python train.py --n_layer=16 --d_model=256 --n_experts=64 --experts_per_token=4 --d_expert=64 --d_shared_expert=0 --activation="gelu" --moe_layers=[0, 1, 2, 3, 4, 5, 6, 7, 8, 9, 10, 11, 12, 13, 14, 15] --router_score="softmax" --normalize_top_k=true --routed_scale=1.0 --balance_loss=0.000701 --balance_bias=true --router_z_loss=0.0001 --n_groups=4 --groups_per_token=3 --init_std_router=0.0113 --lr_router=0.00137 --n_head=2 --n_kv_head=2 --head_dim=128 --vocab_size=8240 --norm="layernorm" --norm_place="pre" --norm_eps=1e-06 --positions="learned" --qk_norm=false --attn_scale=0.0884 --tie_embeddings=true --parallel_block=false --extras=["capped logits"] --init="normal" --init_std_qkv=0.0312 --init_std_o=0.00552 --init_std_up=0.0312 --init_std_down=0.00552 --init_out_by_depth=true --optimizer="adamw" --lr=0.00129 --beta1=0.9 --beta2=0.95 --weight_decay=0.098 --lr_head=0.00912 --grad_clip=1.0 --warmup_steps=285 --schedule="cos" --final_lr_fraction=0.1 --batch_tokens=65536 --seq_len=512 --doc_mask=true --train_tokens=386000000 --steps=5890 --dataset="wikipedia_en"
Below are experts of layer 8 (counted from 0) of a mixture-of-experts language model. Rows are named router (the router's row for the expert), up (a neuron's input weights, with its number) and show model dimensions 0-255. Each number is 128 + 24 x the weight over its row's rms, rounded and kept within 0 to 255. Numbers have three digits each.
After each expert's rows: "mostly gets" lists some tokens that are sent to it at least half of the time. This comes from a sample of Wikipedia text that the model never trained on.

# expert 8
router:177093124108186112128154160128132085115132158096137088150147176117162133117124177114112130108129186116102118104098135128111145119108151135092133166125146151136117135138134137097084095114125155125141174110170131141149115147112116156141121174141128131133138126144158108098146155140118121125155107157145098190124145166101140173077131111135145134096134131094148152106140143128142091105127163134102140118135110125165110101126128193134086100097108113150144105146146129121118170116112150104110095148128118122106157137134134158131110142132153084123130151167075185129126140128134133108186124146094146116154133140123123150153140140117154158101115099130139107102122151092091105159162126154121142058114112167118135127142095092131139089141102131140115104126166169169106156099129125
up0:153143135173183141138139100132134099150126153097123158145139137159132126081120123106109112099122144137103185133112138111138100116146103147137113145166159125163088133113138192158137118128144155098157143141138120114136132089123120154119154125150124134147125101085129144137136126122164132136161092132135147111127109181114113106149122093137154091092088109097095160138148130178112097176140160147112078097139103149096128110133123107170112088134124168123150155150126126122159172131116114137110138132119135135105095155182137103116129171153123120164134129167125183100125131150132104142167078128092131157131148116155125168154112116080181149078097129161125098126108170111100128078113100117156130131150106184157119131126137133082134136134122115127116147107128137168101142122128133
mostly gets: "wo", "rack", "{", "rans", "^", "evin"

# expert 27
router:184113100111176113120148124162152055171107161135116092120130164117157133110142176095103115124125161115102157120140158125112144138125112118133139171143166124144132146150142135127116093126177137109142175113113173144105121138097122153136125138130156157136171131127164119125138114128138169109149098162139116156125099136113184161142109081109105151111141082101100161088125136172129067099141172131111108123127105162096141096081112117140113102122139106131119112133112114086121161140138123106142155125125121116133154134125117190143125108145126105159115111167108214148134116101137137132161106147128120115140155133142108146129141152156123112126145129152101103110110137101133086127148091133096117131124111137126175124081116115124117072103117114141151132114146177148092134130106159
up0:090180156150095130114161140137091115122120182159106165120107135162088111172170098116128113173113099133143182157125144122159119115126167141155134112161147126112127168105106142176096122096143126120157149137091103161097141139107141128132127106118141155124105094090125137125226106122120135129126113144168162076135132107125137117134143137150150099100116114128093157105104148135120136069106176168106083138145120158131141121137087109120128106126159182133131119156145155096121139163169123128144132140133099139144150130123126104113110111143112157150130131135153098125143136100075136135101098101089134117112116085135152079122125131132172104095130147125107121080130132113160154120095128118138108132094139101087145129173124122123142124092118076138139131135115113136155131142125107
mostly gets: "B", "S", "M", "T", "R", "F"

# expert 7
router:113112104119127115153155114181152102117112175104167088134122120126163137120136144086097128133118108163135149115122104120126164145112154109156126118135129166165111137139114123115112089146147130168139152108164140160092127142145137124137142146139085117138196140129138120104127156120147137109127109152129134157106123132135132163092122124116136127087144101087089158097140108116144101114126164118099096069177093106118132148121141167145100116107137110140136121164118135111154109176136171102141137145115113103112155095142134164188137171148136098089115151176100160121179130123116164130122125128135109102132158113141088121093102155130166134105137110158098142130127176075103115121167103095160124150131118125194117151143110098092141165149092101128113129097121135124140164166108156
up0:108152147112131124126180160120120111111098115137093098153134121179157140110136105143142097103148106115121109084136083126130157110096149123135112081137146110141107172156098121123067169172165120055133127098142126166119163127142161102149147116120148124158150178148124127139137117160129101161117134139164131147099166144107105105104155150096118103116131102129124139139125072152161143150131166101078141118168089119149118157145127121160142122162113163143116129155123134107123112151156136088121104138134106131147133166135102129189136172092147140144120160159155170133161139106126140106117120140126124140161104135145170093091140106100097160151105087160113134153106139102125145110111150172122099092107114139137120132111122153129137137115173134112115122120103158133138124147058127
mostly gets: " played", " held", " used", " Council", " list", " design"

# expert 37
router:143119086123162102146122116144163111135128127110118058116161155090138126094145171100096126082106174136122155108109126126106135149125163137104118127112142159145118127156167134099109114118139136130153116116155134137127094135122125173121131161146143137120130139104173102103157153128183106133150124129137081169102112168112145172085103154135157119113137127118123123116128146140102078129144131123107115142148098170126155114161163161171103120103157091106159107135138107076112142140118162125172104119095137085090125099142133163164125135144130100123171146131107161139118111145158132099133082145175125118144158147166073129123169097119159130112108129173130123138149128096099081145153124096118114117149107131174121129151145136116132104117110146133111115104149124189096174138103155
up0:070104129120140103155112087168156077124115130136119123132161119163161124121165124118091120116154122157053139096120101177084159150131144054135155090138153085123152179096155148094132143153129138146155133151110124143100148090113101141126100155123105142171135132113137159137129136118166142146123140119161112137142147181130159144148126138113173135146098089113113140090121120128137135142118138090087157122163095114137137125106127120146106141113109119156074150176118111125151120131145159129161122133120106150115116083148126098132175155142127123094165152103114154092138176141136118165147121092145135142127124124115104112148111120094110158125109117143136135123040126124122150155160135103115117128175093174128126120099130110148141120139117123113137106107103146105148091122139134
mostly gets: "urray", "ept", "alls", "akistan", "achine", "oss"

# expert 55
router:152112102119172113102152126177120117106112178118119090137162169138133109118145141139108131149098125134106123095078148144142135130077139103134136125115139167143139148148145137077093095151149136171150185083161139137078123146108137131139126139127145142155175130132184106110129122092149124162146071134122131107130128111106145146100144113141115144131129116100086182094131122129176077123159155133119153100122113139125136110108148137161095136108159137140107118145118145132102142133148174118128086158124140128105180136102137140200132134133133100151116120186132185129138107130105152099138144124125122133151102119156095104108130105086138134147128119131088125127122168100103135126105102133134158106082121174130150131105058083096150125099113119129147144094143145105128130134109132
up0:153124121141125134128146125117124087138116176152142083125093102134084119143181141119133132115100162097157104162138109103146124141108113137169082110183134150047130135107133141123094139155169123110083157129183128133119130173112112139120131151151118124134156112183137100094122120104206122102113120120101117118144120118130107127172142176120119125106138088117124131123133159134139135159093128175132135116135119129143111133165120133154102105107140132140110140143174143100132126103114135121144174123167128087110105087201155129116109120154103118149122091130118140100182142107082155121158123146152158133135136140112107105123122110138152150117106119125166159138132138111088148178090154091151175116135138166124108099102161151144151086144113093135097116137138117129134116114117121
mostly gets: " Smith", " Tom", " Robert", " Jones", " O'", " William"

# expert 14
router:162122104084204118129130138147134055127102156123156082131144160141126098090151139119101119126081155144143154137115128120157141174097126144116130135132157154152130177157149165123087122160137139165128177143151143142074130150080138155110135152151135144135147123120190124111165130119172119130162092139126091155128112110118146137097157145081130158134146124121099148132122127126137085159113138114148156135143116156144130119104144189193098118125124109117132084158147135113085105137149171118171125118115132095092153129099101170155153139120146108163122144153126139117128111126113153102155079158112122118153114118120111152124116140110139128107129122164121129119135158093105100119130100108113125114106091156132153143135115085107092113096133101137124113089114130127103124181136152
up0:145143120093190123165133166134144110140147140126115099132133130136140167098100122095119129135120136170117090077120070112112150157132139160154110107105205126138151155143108145124131132129143138151111186136105118117097165136141099152145158133109146134136151089132150126106154133095146120093159123178117138098140095159144141125146159135138124153153128108104152109118158146166094131094117157104135172124142148105130182181108135150149115140151086115125113139114102149141101122168102147099139144106134135149133132092121057131124102087116129127124140132123144113109079130131147148123128131147097125111137119118130152148090107146095158151123148123137108150091145141099086140118137149110135151113095144166186139086132136122108111100089131120130169124071125156136117137185182155
mostly gets: " Texas", " India", " China", " New York", " France", " George"

# expert 23
router:144141101080180114099136130185146047155082160132158076144155163114141124095134135087100097103121143126112159100129119140113162141090146146121141131132124134125141174146158112100105113183160129131150135107111133152079136126112168164141122138122132134128146157147156134135141160166141111123123101137140105159117141128120147164130151146117163147162118138132108141052130108080145082139094156135105126125142092159161165131134138152135088117102136114139112076151147087091132137146136164114199126140146111084110157117113106147163142130137131109122111155122135149089162136118137143087144094138115106087143124103131121127109122128102164112102112125136138142121115156088125112125164118128113149091122114131128177138132107078114129135097095108136117120128119140127114145174134160
up0:143103089166150094119116118104123136151110110113108137085126161178133079152136131150107102174119152133151090118123142127096122091110108108124150154127115126147151128160142174128145124172174113121129152091125110110129131136108135169143133155079130124107117172095131146075107115125141115125165131103153129109148111127143097147162162078124149136172109158149151158105129108133123126137111171095151130153117135157109116102110128106164132106176101104138102154105148172106161146118131137156082155116093155108120154141094088129115123137149103129116131162118085106106118163089132145079136083131100070086181102109112150119129094095098160137144121125150130152107117127124118129131094099122099134085122161129172157158129118123125117086159123105145133134172133137138101119163160115
mostly gets: "inals", "BA", " Championship", "TA", "BR", " Order"

# expert 36
router:132126095134168122141155107097129132115129127109095102153143169086158131102180159120102136127110124131127124124104125139132139138151162135099128113114155141159076150138138161107126093153156120163141142104177129158106103184102150143123142144112138135181159129147130122099124155109131146158137107181176134149151140130114148131124115079108133144097138090132112099129137120138161126090112121119084142076155080148098135114126155157157095124123131106161096076139108130119150148126115157109140130179129168116094143123141144140129155121163139156177133154141143129112184087124101168133139122100118085068137124117151091133107163152082125150105122121145111129138112148077113108120143105135114127098124131141172122111093108085127129148128095118101158116088123190152126161144108137
up0:122123148095141088147148153132126144155155154101130122149124083151133089129130142101097117089091102127103118111128088102110113105108143154099143132122128135138138115113125145138134164162121180130127138134154115113117132112110134136128152082141106108129166119133132176098114176125122103148150129142140117087158138096152167113100141146148146137150080104115148135143105125099130125141110172111134138076153136085094121140100153150125110136114133099110127141107121195146128124117098158102168121114125136160136133153152107092134121138123127126096152200133112140114130163144098160136080154096117108116142182130113089175138119156120198110125154139136128084093154114095098102129096169087123121137174127179116089148125110128108173124114112132158135100131149167095113113182127162
mostly gets: " of", " of the", " for", " from", " at", " by"

# expert 22
router:156088125112167140156122105136114083134090161109096091132157156112148119097164117132110115081138141136153137118102136167129127175125135103108154152133119169129091117134139120123116092124159143137142164154145148128115137133114136137105133152107140155161184155141150114115122136090133164108145113156161096185135158158120144162165107136149107159096100100079089151102137133113170078111125157136085139119127155163119110129104153157140082089089130089094154117143088144121116157156123142121167097153106125106121144152086138150143160119120134115141176096154095150104151126139139156092168133164117122134126109122143132156095152143137118164166102115159081125112132139092084099123154120133088118097153099144104156137085133112122116121131128128151129129127123179140118147138086139
up0:145152119083111110117109124089186119159104078108135112111141125099194106165155138133096103130136109118141146135135113112106157133100132103107123110133123126094124112146128128074151094133138141118129124137129136154126135128126142141124177125132147131116154120140130186136121118086142115120110177154096158156114134154085173153119171129128139121092196126138129137158109159084165137128116140098090161123107137110078116123113135133144143103096121146133160159119109135146117148140135136136150132098153100116142118196138140135121155094112115096146136146193118189091112143169158108128182119124141083136157113149112112127127160119180140130133159136141085099119164115132155135110136150142129100097106161190136125113130122088144155136154147142147122144127132155168116080141103127
mostly gets: " \"", " | \"", "| ", ", \"", ": \"", "    "

# expert 49
router:145108121119156124164146103167173115164124185144106092127105157131134119112163133103093155135067143141132182123091138123129132152107159127131128133145153135117102171119118120102099117116172108121164140111156162146096125179107123172104149177138108150161143123130191121107198143120152135117132128112134117164141140164121113152128141139117131102116129106117116131136105092115119082107119122117070141110154099116111133144117125118187114107134163085135130119157101152106125131138107159100205135130116123119093128114122101127158121154127120091111143144115081167130142143119129157129133117140126129141154174110186110125121161110142126110110126140153112133104097157097125135109123096105136119120141088162105128096131133112135120150117124080165164110104149124145069118127066130
up0:098133129151125155137168136083174116149111083153108118127123102147148095157133152117088139141125095160166183138163162101121117136093153106180167116168138084166102144151142149130108141158153137108170116122078123130119128150136115138103130133123126110137098102099120137130172111115103140094127114156186161124124178155137135119184118082132148088087131179110131115138127111124105100141121171160162129133120157143101123113124115121149145106168082102121136083120133133094118173155157152105127083155115137137141144132123119120106150141118138129156161109084158092126141113110088115080123124149113132131121148102101192107144116150156122143129132098154126157134093117135092120125116102137121140118121140108105140111125163139098114059112135117097121147120111135165078124125136134
mostly gets: "ord", "own", "ark", "ick", "ook", "ust"

# expert 10
router:141102136113157111108182134178113099116131168088154101153149164121126106125169138128112145172114135115120130092059123134138148130086126091127126126112136131139143149138136097097096102162162142149132170108133144129111147149145148116160151117131129146139175107127151105134145123098169140160140125142134124133159134109095157123118136079128147144144110112064125160086123115119167097109130151126097142085160099115121144118114146146122086148079159135187126094167126126105142138147112144121123104181131126126116171110087113115146127140134153114162116137182119155130161116117099176109163159126114126109150130087123127163099128138123125132117142118103109109132120146082137111108144119159118142131099117148126135140108051104098137128121077096135178117117138202131111148112135143
up0:100136121136129079150081150123163144099149138095141145153143144120107158130085104127120175126136149065134138114129120103118137140130155120137093115102137127091141170119165110162153089134174129138135161125121129155120128192128131130143132107138107148093131124111141179131104121155170130112106149122175129154132167146133079136160113106160115165139164111112144156122092163109152104103139169159103119125161146079164089122094141178137122115063150137155148140094111097129152153117116136132119151140131140134125114088154128122132129108180123096105138136164111127151148188110149122122116161183160115131121146129119141128166119102118169139142161152082122133120120099114154104139149145162090119131084114131128129112150135121116136126181104126147127123112114186132072126126112111
mostly gets: "i | ", "i |", "an | ", " &", "a S", "i ("

# expert 38
router:102128107124136093139159143111117137183105166079123112108128143116160118107131166099170157128126138116127121123108148130147132123107145125133133131137148153134102161160120113139094106165155132138168119077128165144133110124114154131121166146152126158176191137127132117145145136120131098129149139179165137136163079107137184144108129124094148137121154094107140142116122098112133125123133132099086128091134111109124127119136152167160093114102154062106125094150149136114122133145130124078179138146105112114124141156080100166173166111131163113136121120162146171100126092152138160084131113104092145095154155088162093137085139109126147141134123130153101099116132141073150113128147142175112119093133136137155158096147113126122119107120115102147151081102109144140138142149079147
up0:162153154074149123098091153132110115112149187155111124116133120112109132142127146135077157130094124153127130157140139120133072114088100111140134129088150137089147132089132146103134152106122118117146142150137153136098099128062102121166107119141138144120127147126132111136125161123105064151125118159102068163122168117128125144086145142110145124132179125130120117154098103106122129177148149148141104160107108103104174145156083136125139144085108111123129139133116148135143131095147136105152131109141149098106155132143132143152141190132153082150116186161114139106161127119102124153172110112144128124133163138128109122158144147122157101096128175156111083131141132120142109105122167125122089107153185111146127116163109109142148152148155158101103122087109112108140107081130086
mostly gets: " was", " is", " are", " were", " to be", " being"

# expert 48
router:126126086116139094135164076134106109145112156114155107152144144128151114116151139092120104107093150111144187156112116122140143151114132130124164168148128160123085142136163158107106115105155129173156122143160188180093137135101117170107144156120114130141148146113170117118164148149147103144128138137136142177157106159133125131116117149139139140125144117129110178073067140140153091120120111112100114105128125127128139136124133126153111114129144108152153091132142135069129154184132159112191137155108132087116107136129115166179121144159126144113155165147132149100160153111128139119127086156106127110131128093154120142086141107133164128116073123141137142133128146089128119122182053112136083125142124104125141138105120085107092124106134103133144108116112123143086145133100148
up0:147077088129147133147164109096151122146102116158121114136139127113102157124144101142128138090147111066124127101146144135168111132137089140074082141157134144132114134115165149160155112127126179132156134118134128132136145108129139202122155128140090138143139105126134138091089101138159117107095102138130105124161152102114125127107113122135155109126143087100080149098153136112120084164118121116104129110105096151130125140130107113118126133119154151164143132160099109101131113099112122152121111176123184090120095120140118127120145164113126133162108113162152192110109136165143103125131111134131155214149129127144114157145152095130172123126101127161138120148127125122075157097113133134124119179135092122144133161143126089091073115111150113147157122122109144163095178125093154
mostly gets: "end", "ition", "act", "ight", "ign", "ision"

# expert 3
router:159113131118163134137135122128119089131129171095133066120145194138129135107152138116108156122112158085155139103061119140100155156088162114111136132124138112128137144153116117075094133145174147130122173120122139135134135157136148112103133152133096132172162120161132125116114147099176138142118114170158097167138121112115143160117096114129136158145127101090138152109152099092153105116139146168089141103169101135134102126146168167113064125071135090140120119145120121123123168133106176141159096161124180125088144111110151119131126123153136079133128145152095124122169117129103132126137143143111093092138141120113117139122106163118148138145109127113132114107144153086099112105147140110089164135141131130154148127111091106127156131142118126131120092102150207148108148151105160
up0:121067138135089150143192157121171118099156140122101153147125168134139130135113113100132105118096181106131153120111099147153104101150134125090130135111161145140115092118165127125106100118127162147137093069136104189123149147073177130144149130101131119182107153103142138169159132056157094096109124111109124106137128131111175176129144148168102157129107128122138152094112074144115132148173118130085122143137121129103092154100108130128138106157148125125109117164129149132126139152160139138134088152169095152089154119133149136157107136150131153112125123153141141142123117085122149069120117095111115160135123113091136071122139130102099124127161135129096123104152119122120162122112132153125088171085110150140150119137145121117133095130117138092124145165139119150120135135138143
mostly gets: "\" |", "',", "o |", "o,", "):", "; A"

# expert 35
router:149098138126162150146134102117138082173114146124095126111113137123151119104158135109142145105101184130147169098104122109104131151139164165107153152133105129155087112129148146150102133147154173118156130125122166145129131171118142139090154120125117172150160119153152141110168151121136159147161090147130144135146157143124113140117109133158137162093146121068145116133118128104157075113113132155119084097129111187095120123102113118157103106096155123172134083135092101127150176136124158114144081165135159105080105147117124173146156108165140114148145139137132148119146105130119121111161085133099118098127145085157109155134173146128136115127079107142092124168136116098132073123169088139104114086125113131106128129140124101122113096096122120117163114140109134148076152116123122
up0:126120125096109082134100135122177145147087077154092140152139128085144117121093133158108129091076118159133120201137140154149109118109181080100139098116129125083146115099104095105122125113087131190131129122137183173126085106128172122146120120139149180107076163119137083128143106098098102132114152157141144154152108138101128134139168112119127128106151160130169133155093127146099118082132149127116146145115144112122119109127118113135125113108152108102175152138086164113121132108145104137144154114125117144128161118092092121135129122121128126169191157131110108122131139130209153120098139129118151133093126162118158134120128139176124149094118127133142151086131103127147151131139123139097151131140138145138130088096139133131135116158152158133085141133151097132118105130126125
mostly gets: "|", "| S", "- N", "|  |", "- F", "ig"

# expert 15
router:139151135129145151193141133138121099131100165120131129134106143126176112122150127103105127131124141107120176123135120107141124197117154124093137141136165120133108191149101137123089113118174193142181120162119161150113128136108148172093130144111097159198180161109132111130132134089144116115158106153168143135171105114141103134114090127123167160128116101100103142104138133100156120117122125143115120097161099128134142114099135156116086126084180089098101105143132098125138128144122127133176124171154120113081151142124121166164163099135139118118149138152105182085139112131102117094119086131126099132098154128114135117106112138112155151112100120140108137098134139067133084101118137109103136097126146168120148122124118116104134142123104114103166120157147160127121125142116125
up0:181137101118120148162134189135106107164131120066169121107163129126163133099173154099139106120144105082144133124126104128168122126136084155089129142129125109149073170108129143133070112103152154071148130156127134149143130145119138168102163124124098107113144086178157107145180098076099132096145132115125131115158124156096099142144124155071167121132119095134106114126164147138155116138115088139108122133136111118133121121103116116141132168154160148133111137146140124108082096097104139119115140133137115138070122106146160153138139099160116139089170113140104172130162095118098151142182079095124144100131126110131143118135146110112117133111092130135141143118138114092098151151141140134123119154130128145106158120131112155105103137138131089125154113132150121122124117114117193
mostly gets: "′", "°", " found", " name", " called", " named"

# expert 60
router:156095108112140089157117090107174115138098121094106093100150130135143150116161169060124121107112143109102145099111127138133185145122148112127143133139131112141121154160134145107134099168125176130182152072114142155132089149109134163110157171135148147135188122147147160132125139130172092172172146151132100129158120161144120167117128093101145134091135114082099131086131117112190115099147131122100133073125123117095167111104142103120097123109131100180136127159113107117110148144120157127149103126119111120126121143146159160146149134135134128148129136160110164088137136164107119102133118121095120113146179123139091129135163140119135136141120123166122120117103130084102128136150104151120102104107086165111167121137109102119124118131126097153174115116115162162106153163120143
up0:109082128116119087119117174128163145140154095133126120132164137162134149123148117122120139083135161141168111133118125152117145186103158181122101154128073125146118118110159122098158090127133098152101095149146115149121102115127126150132109111124136135106139100116137130146124136144123137188141155145122148121131130128092110109144151136102127165120174149133125163103113173172147129154190076107110167141154091132130150138151119138156108119148106154130156166154143104117078088132112100149144069125132159127118121103098144124144097136125114116103159128126100108116147150140127103121086125128097079144151136136127125115112104163132096067137161144128109133085168088108141146130162114099093183110115123076086108127118116149144143115140176131116096141144186120144122140105117103
mostly gets: "==", " ==", "===", "==See also==", "====", "==C"

# expert 58
router:146087122099142120130145101153121126125123157116102117150159182097144103092179138072084135112109143129117139113118126138108125180148159137108118162122128141155114169130140147127109122102148159147145145131162154149137119107102127154110155157151156135148153129136153154116132124115167130140128122166158163152142156136081146148131126067121140130145124092118125144147116137137100104137129127104116099105191117149114124124075131146118098090107153091141128120153110115137123135139092136087155120157102145112113128139113124169144141135143154125143181173114137156117169102144152187103151116126127113098120142136153097144109146150132130154130142108136097117102106145102120101146151081129076147130106113146173159093105064092104123123103120143147120125130136200165076119134070102
up0:137124106122128125087098086146123128100111116140132146136142114120159085094087106111117104093141131140150160135125142151094100123144151122094127143105133105149142170119115148127121125128119106117145153099060140159058104116136114156146135116098113144145123134105124101144140119149139118080122119126145117133110111201065141123145155138107183181068163151129115135137122141180119135096100123136131099165130146091135136150114112096131128125145125137137122092137144183107104121160120128155144142112141098179094123140109085137151161177141161139130161151132109120125097158183147098100123073133079125116125117151138126149100136192152119128107128126124084137138121155134093170176165116136115127130163133152153125098118109119138122158162138111128081102136131098126132142146133140
mostly gets: " to", "f", " to the", " a", " on", " on the"

# expert 47
router:143131127112171140122175133164114081140128198105151084145155166142113140115171157127104138137148147164113143152106127127120146143093140136146114130107166165150120141126112128107100115150151144146166189112151126161102117166155138123107141133102119110141198129174164097129167126140150121124129155173167116160115137137141114139098117136117138156091113092091109155103121132129137092129119141135115131100152091117139132111133142137133074118090129109130125100154133108077098145142113155081149096132126095140113157114129098148173122125112151128101112133144104160137178119132133186111160092145125140105165134129103101144120107133120119134130146116124114118128123149078102123108168128178131106091087134174138131099164089103127130080115092136150132136092130170123111163120098142
up0:148111112127134151183134131117130103115154108125124110092141145125190113067115120109148106141116129128147163088097136107075150187121148149091123112128107134135100132152102142156117145122138147111125114143106156152113112179113155135075124136091134141106160136105126116106142167081147133129140133168111133145141165143123185158158120132129134117135123129116134126157128154140125114090131121081118140080103168164113135079146122105155112104147129137109077136147132112124130107090103152140141119148093125128112150129143140138118148120150093115135198122167105089098119088128131174132148107176138109110127146080152141145108121165143135106111062126123061118128143106104132080128165114093101141125196103135138116137107088108105099106113132122145116145135139156137121156129144127
mostly gets: "ary School", " Street", " park", " Stadium", " house", " Avenue"

# expert 25
router:148121093102199127127141125139124088102136160111106081137119110126123140119174162118116102111140166148165170089121147127105133149122110107122154102123128134111128139147130111112077103144167124126172146112113151150099145151094141134115138141134133127126189091128143111098145145146162128160143127145127149171144132127144152143105176111118127132094132129075075143103116104117152092135133109126111139082185086105091136092153162175153102164150160144146084129134112143130123151138144153119161129129115134144127122123146113139133120090139150090165128188150129175100157114133104146102158110136130134137123137069157100142112135134110119148086144114153104108096133140077111121141133146126071143108098147152123138144145120100094134097121133135177157141093149171135114175119127154
up0:125172074178130131095143116123140177180122122108168137112110134141124116122097182115151123115132107166088109136111128124146117159155138127091153144130145152122116174126127133099131093133076102124156097151136133119095159141089160112098139090129146126108162115102123130146107139142106141110144140142144144199152143094141162148119160115131140133105121107126130161158121135116153139094126136084111130074134100134112139137078134157156146104134114126106103107131086132125105099130153119127095104124075163139155170126152091135112156133119147162136103177128153150153119116101129165089124115153143116087112106098118151171095126124114137153104081112136124132110120158131125133096126102176104117145126099142100127102097138165167142103120139127152153142089064155117086126138086103
mostly gets: " ===", " =", ") =", ") is a", "idae", "ا"

# expert 59
router:160140081120179099148144102153124059147133130088119113116152155113141134107112168076131138089106115148103142120100109087112153155123161134100102154131165150133124158143131129113106090158159159117136163079143126152078116125123108175127128151119110141135167132137160125141162133133154109127161145172130115162151092152135125142143175113097157110122138093095142139113122127165148109080137145134077145107153102129100134104131127150179081132104164110145118098145138112110096141163144142130171101135106124089098131138123126166169114116181156121132156145144097168116131128137129127157123093168123127117120134138162122149138141135118138158124123114141107125135087126093089110115149095158097128118120117173140127129108114136134125119113112120169111123132128227125097125103113134
up0:117107124112109116123146097154109134088131128121118119100140174104156128145142163089109137114132147171170134084105118129145149142123149103108153146121181116119113132124157109105151105122147155106104153134128142117167108121116164114111116112140122163189098106130143102114085126102134122112135151148115124088095102179115126152112148097101105121126167081120129172133118115134125127159149119118069120135111160110131172124099165123181118112094107087173158138124062095154123166147105131156155138165116123133126158158117173172165129122162098124083134130164083147102120089077155138123111165120113103135109125138161077102108187146130145109121148135161119125149171141108129131146120116137111150082133113123138125135133099104126080122149137093135126158143137120119127088128145131
mostly gets: "002", "019", "021", "010", "022", "013"

# expert 19
router:160137144108171101134143120112173047184080165115093110096156131126156108116141147097145136094108136124126168110146124128101157183146151152120113128084136154142085129105140127127112101163168166151132155105119136150091137149124122167141137166129154152123179148176152122128149141090142155136141121126107144137161145104109132157142148117158135135130135098105126131074118141140151101088141143112085153112157119137114142105140144135145077121106145091142094129144126128107143122135117158095159118144101143062108118096102130142199161152144151095135175145161140145092159142149095143126122122162117139134142142117150109163101108112110113127138084115147112120154095112083124127136132123104130109101129130114129145136110111126108127084104116107123139118124142199135112161113107127
up0:107125141114141099110132077120138149154108077128169098090109110126126105106126146104145128122125161103168150134126153117132153173132088075162119130140096143121155140120186119123147132163110132119144147137138137175141108109140132189142126163161146129102130092095127188121117145171098129149120083111153172129122140118107116140089137101083126131121089106155133099150144097082145117115137094122141141122116138168093141114106114145109134113123109106123123141134130104149138185122088105125143114133151143148185114140135132127113139139136130094165132147081158136117106154148125113136130126099094108082149120116118121165119118142163121152137130124159115138138144154123121157090148099110119137078146106157158133108125139102111080137139099136117191121141058101192170164144135117
mostly gets: "024", "007", "019", "998", "005", "014"

# expert 24
router:140142113141146130136169110131098117134142143106145114108141122117153123095156137055114124104122156131149137126127166109127145142122155157128162132111144147150097121172134123119116104130156166134163169109145127146131129131149145193107152138091136138126125105145167118068138121128141093107128128133166116177127105142122132141157116099150133127099139143125090145145114126138142077118109179136104125125148122164161130106146138128141093084111153093118136123164147129061114171138137162116180116121102131115136131103123110124143161102159133100120144146125077151130127089146108126102166093179086119088147149084158121159145143122112162168156073114173128158100141129106113110105175134111122145098123130150180167119140114091117137107163110086126098112165125142153113126174100145
up0:136131151130094098096113107156119124112085138145051132118178139140071117121127143099134130148115134135152163160100154116140117136112128135137146096145130111139083135101173092126154108104147157134155110130141117108100132129138104128124123142114117163096147074132134084127127127110111101126120159099107124129165145112086097134149137132109169151129141166120173136128101151095109081089128155122132115151144110159126124124155127111117132140140168153142153151130126128162117074108099087146136165136099093139148137186098137122127186165177151096112136167102138116072107133164139125114102104128104115102173135131131107168101137147125148144131130114109096146152114169117106098133128098111177129116135102098172164131148089105125170109135110094150091115121114124141151182125153152
mostly gets: "ery", "ot", "on", "ron", "et", "in"

# expert 5
router:122110123112168104144135130129138052115110189110130100149161154144141116103132152095137121093074121154138134125126116122103155147107161157081110131128151152109124150113127132084109124139165187143136164098151140125093143123121102162114132140143170169139172141154186096131139126110133129119144136155165107148145159117129129174115169120135154136089124113093120125118152154147145110123136161129107109115141122125120112106098141144172067123087158128152123112151117120116120154156134161137149143159104112062087136098125122141155133140120146113138153146142099188140163134135128131101116095131130108153151124115156113159143123131115123120150108108124134117136101113080113087146144134117125110108113105116110132139099092117126139111094093113121125139122147237112068142137111122
up0:162143107105168087123165148128146136092155090096142115119115197123145145103103217151105138144137129101139141113114118122139098154076073116112143151098130136147152132157137145077102112174130113116128152094162098123126116153093107159166142138111123120115140133076143121080125169124149128128158158098153139150129075131140121128119155090105124104158143148112133125152098062150096107139121116121146145126099110115079131127123097133148115128185122125098111113112143125124118128126120154111108131072133138116089182107125122110137116131102137055125173147131113124121122114108168136128144143152131113115166125155136142147129127133114179130119157102151106106121106141103112106159129139150102155094168106139150116155123150119140115151170108155110103128164127134121127120110149090
mostly gets: "18", "51", "00", "0", "14", "15"

# expert 29
router:193118117107176119105138114139131054160147159091119094146168163146134112093156163134111158097121153138139158091104113102120162157095137124118136141102115121160113164151115126128118112158170097107124166138159132151114130146138163141108142118126115173148183121131173123100111150109142121134155139150125133153107128122089140146132127093114128129140147139075116124120147126097166097108088167113094146113132095141130109144128116169122075123072109114120161115135121146087098135127110160093114076159126128099124146124096134144141183126157133096138151127148105140116153109111116138097157128153116123118140142122168111152103148150116148123124105094155118102100126185086121122156158124128140104087115102162130162122108077112145123111162135109148148103128121193130120121132117159
up0:082110102145087108164121157129120135145143137165108137087102088119141081147132138120150160119146099093104137154130152131185107179152123149114124116106132124126128132127166111130096141138120134146161172125133106124110112116133166115160125123128139154156166078107122141144131133109125142166128107096158134131159091073104132106127172096139125130125124127122133089130144136108115150129166084099140199134113158143051125113146142133132145105108136134125123152084121117108123148115054105118126116142112133114146139189109129153118160151131129180154154154128111144163148150144118136106138136127082152123129151126100148156105089102124113137140136127164186116098092103131101113120113116088143134147090150100105141094120161133120132110124091127145180153117100146131153195126153133
mostly gets: " (", " | \"", " | ", " (S", "(", " (born "